From a checkpoint of a small mixture-of-experts model trained on Wikipedia.
Experts: 80 experts in each of 14 layers, a sigmoid router.
Training: a variant of SOAP for the experts, 249M tokens, 7587 steps.
Below are experts of layer 7 (counted from 0) of a mixture-of-experts language model. Rows are named router (the router's row for the expert) and show model dimensions 0-223. Each number is 128 + 24 x the weight over its row's rms, rounded and kept within 0 to 255. Numbers have three digits each.
After each expert's rows: "gets" lists some tokens that make up at least twice as much of what it gets as of all text; "mostly gets" lists some tokens that are sent to it at least half of the time. This comes from a sample of Wikipedia text that the model never trained on. Tokens count by the router's weight.

# expert 38
router:091111091129112097134059107159134165176131123146118145149093126162102141089145180068134161128142101144125134153126146123158159124093141086119155158133102124110139142103142123108147176158173131112135118118126151121117117115106121105109109097099100088132155128146092122156104153121098155142153130082117119089158140110124098100182125138162160121104138127153146166152145107150093157106128124113123122068140140128115111158128121145145138102166131141130082137119092108142117138092127124092130146096127129125154120107099143149075143113139118109160122094138135157121148151095135093120140151166134104129133106105107089153117132126145179146153108109095112093072080136127127126162132
gets: "an", "a", "in", "o", " of", "y"
mostly gets: " William", " James", " Thomas", "ao", " Francisco", " Taylor"

# expert 3
router:132141148147114109133103088145114134127138074146140107131102133173161130110119122160153180126158133148141130145154102092122133081048118122146146071145123130129152134168132131077156129110147108206156121173099158134126132102144116143103089134167161169083109122146160129105147151129093130165159128105115117115127144135148147135124161127129147121110111115135123121157160123123120139126116160116137127114145147140088112124144102166087132141156131119139114140102148140103147122110080118154134147100182135106139131136137147174119170092154158110134134129132153084085103107113089136115134138153162132141102111138151149098171149201133153151109129153161125134089119126156124131127112
gets: " H", "M", "C", "P", " N", "D"
mostly gets: "G", "H", "Z", "V", "P", "&"

# expert 46
router:119125140149150140156124132151102126129130136124136117151127117133121121096117092172133154143129134111116098125167129156111134141138112104140149145130150149147164164139132131095192161103140130160136106135139139134153140110136147140160143043143185138119144141167171110122100120129108153103101125135149116128175112105126145073132173143128153126129113109088101103130121119109135096126081116118119131163159140142108150066109138116118148095137094117107166104162154115111126099156161152101136102137106127087122093143134130129146087138112132125116134125146152118124104135054152085133155122096146094124107092155151170113139125106112137151156189073071126090141116154147167109130117
gets: " ", " 0", " 1", " August", "5", " March"
mostly gets: " August", " December", " September", " October", " February", " January"

# expert 37
router:140116147108120115127121103148156160181187127136103116132115115150107108133090151130114139142151156106141140169092130133104115173129108128151153077131161136165140108129136135104121159089126105130115113148126178125157097147145133140141141118142142134133134139146107156135109132108144129117132096142127146125126146115121067102156183117140070142133131106168119099138101107113069114080100117106130113106132119177098097098100103141194102103086138136147104151151129132138142138095081148080120121110128102139171108105117093139135144136138112112122113137142114202116134145105162102146115092119114101169128096163123151108167135130127146140134097145095168114124133103196133108126116
gets: "ing", "\"", ")", "y", "ation", "er"
mostly gets: "ole", "ota", " video", "oto", " Sports", " League"

# expert 23
router:106166150096133153104114125142184147168148156140119109118153082167115109127122138110121119097152152110157137124127073109084154149147129124129160105098100171125142119127112106144129160107152112113104141168127149121158104056123154174159173125150138109136124145115128130146116117161132118149137118122137127162107122116131111130101108139092082104150116096126115150121092117145092127146148080091164104155132108134122115108112162124129142148121152183123101172115140126103103125127071125098126151141136163090177155183143091130140147125137125118129150136126103156144091083149120122160168125144147097175083107135122106127134107136110137138117096173150135117142167089159113097148110
gets: ")", "s", ",", "\"", "s,", " and"
mostly gets: "″N", " Cup", "ism", " million", " Awards", " mi)"

# expert 1
router:104144143104149099150097135132152116137122095140147179158148117117104138130139162129136164113132125116117131147124107144154201092103136099120159148113101120148153176134121104104110174138139135144142103130084122121105125067184104126127106145101173106148140108109124115161120151164065118117138127144133129118139102153110127144188160146127110114118149083115088165118115117120124170103154162143159142101200127128106100123109099093100160118134102107152087134133128143120169129123088138139114126133170091152140144113115101146172135138179111114153112112168129127140120187105106119123118136088179114112135108138105126135157122121163120138141128132078123113107163116122126111137141
gets: "i", "a", "u", "an", "o", "en"
mostly gets: "ić", "е", "ović", " classification", "ki", " Jr."

# expert 45
router:133149135109082100137107109125122095077113085125133127130110138138125096172100140126124141145133174139193143131120127115164127098094132167134148114139127100092109096142058114148149094125130121170112162120108126104110161087123147149145100143135138112129127119120135126074120117109118125118139148128134147125110159147171129139121093136133153132146132110113130154149181098141099133139133138111145142126105140101107175187140126141118144161152129142133106144171143151110141100128132114130101125108103138112117115138154161144113143138155117127104131159070108117114103113168063112152113123159096116144115103134084120088149203139134150126122121135172140143085088075128090150117067
gets: " N", " (", " D", " M", " A", " \""
mostly gets: " (S", " (A", " (B", " (N", " (D", " \"A"

# expert 36
router:106118093098183112146146132137108186131169121155129074154150165109132131122142103142126087139098158136098121115119118151086115112130083119152136100115142143151104140154088134085117128141138109153095129147136156138104097152152160151129105069151114134142102139092154115090078133154149141120111084113125129137102156123187169112091125127090085132134124153125152129105104103114131135094121115142104102125084106131115172108144154129132095135123141129086160161118147126118114114150165138100119114119131174134130156152115144139122106126127107109116124129096087141110120142089138170131163135082121096137168100128124062169146097128105124092142146151122101134139086138141180131131116
gets: " in", " ", " 0", " 1", " over", " as"
mostly gets: " more", " than", " over", " still", " per", " 50"

# expert 50
router:139153128111123163141102158174101106083080137118123129133097135144161109123119110138139153173138139153113133168121146147134179075102115129111149152100105133107129102164089170140103118143079118163149130145125167188118154102119142143150103132129157120120081111155097090110142130116101158126136124100109131117141156156180157129134118139145150123156119104124113137140134110142167133161095085104155157096158115106093114166119133167094129084111101113134150107151127118085119132131115121149114135103120120112098117144186157157147150095101141106151114157101130129105109093146077076090135141173123131139131110102115136103147144132181110117147142097109114113108077141112124147137143
gets: " S", " C", " P", " L", " D", " T"
mostly gets: " Cal", " cor", " Em", " Ol", " O", " S"

# expert 69
router:129114107122102167150090103178087101148146149151094080145126112143129122113106074156161117132134116128088133157111116141106134158137105088100136124126139122153126189137184134105136134147125137116106124143138084165129129114110163130143137105123119139080140176141128079149122154132099105146094125140120138118145138134111102111103146137116125135103142165122114108129120163147146114138136109102129102183118147198106128091117149123114101095132112093076137116153131102121111099151143126100131109123114140096129156158154153165145131136087101158117149101135149108129127148118181134147174154126100095158110073129177146153102188095134139130153116108171159113141092123141110109144118
gets: " |", "8", "6", "3", "2", "7"
mostly gets: ":00", " (0)", " 186", " 2002", " (aged", " p."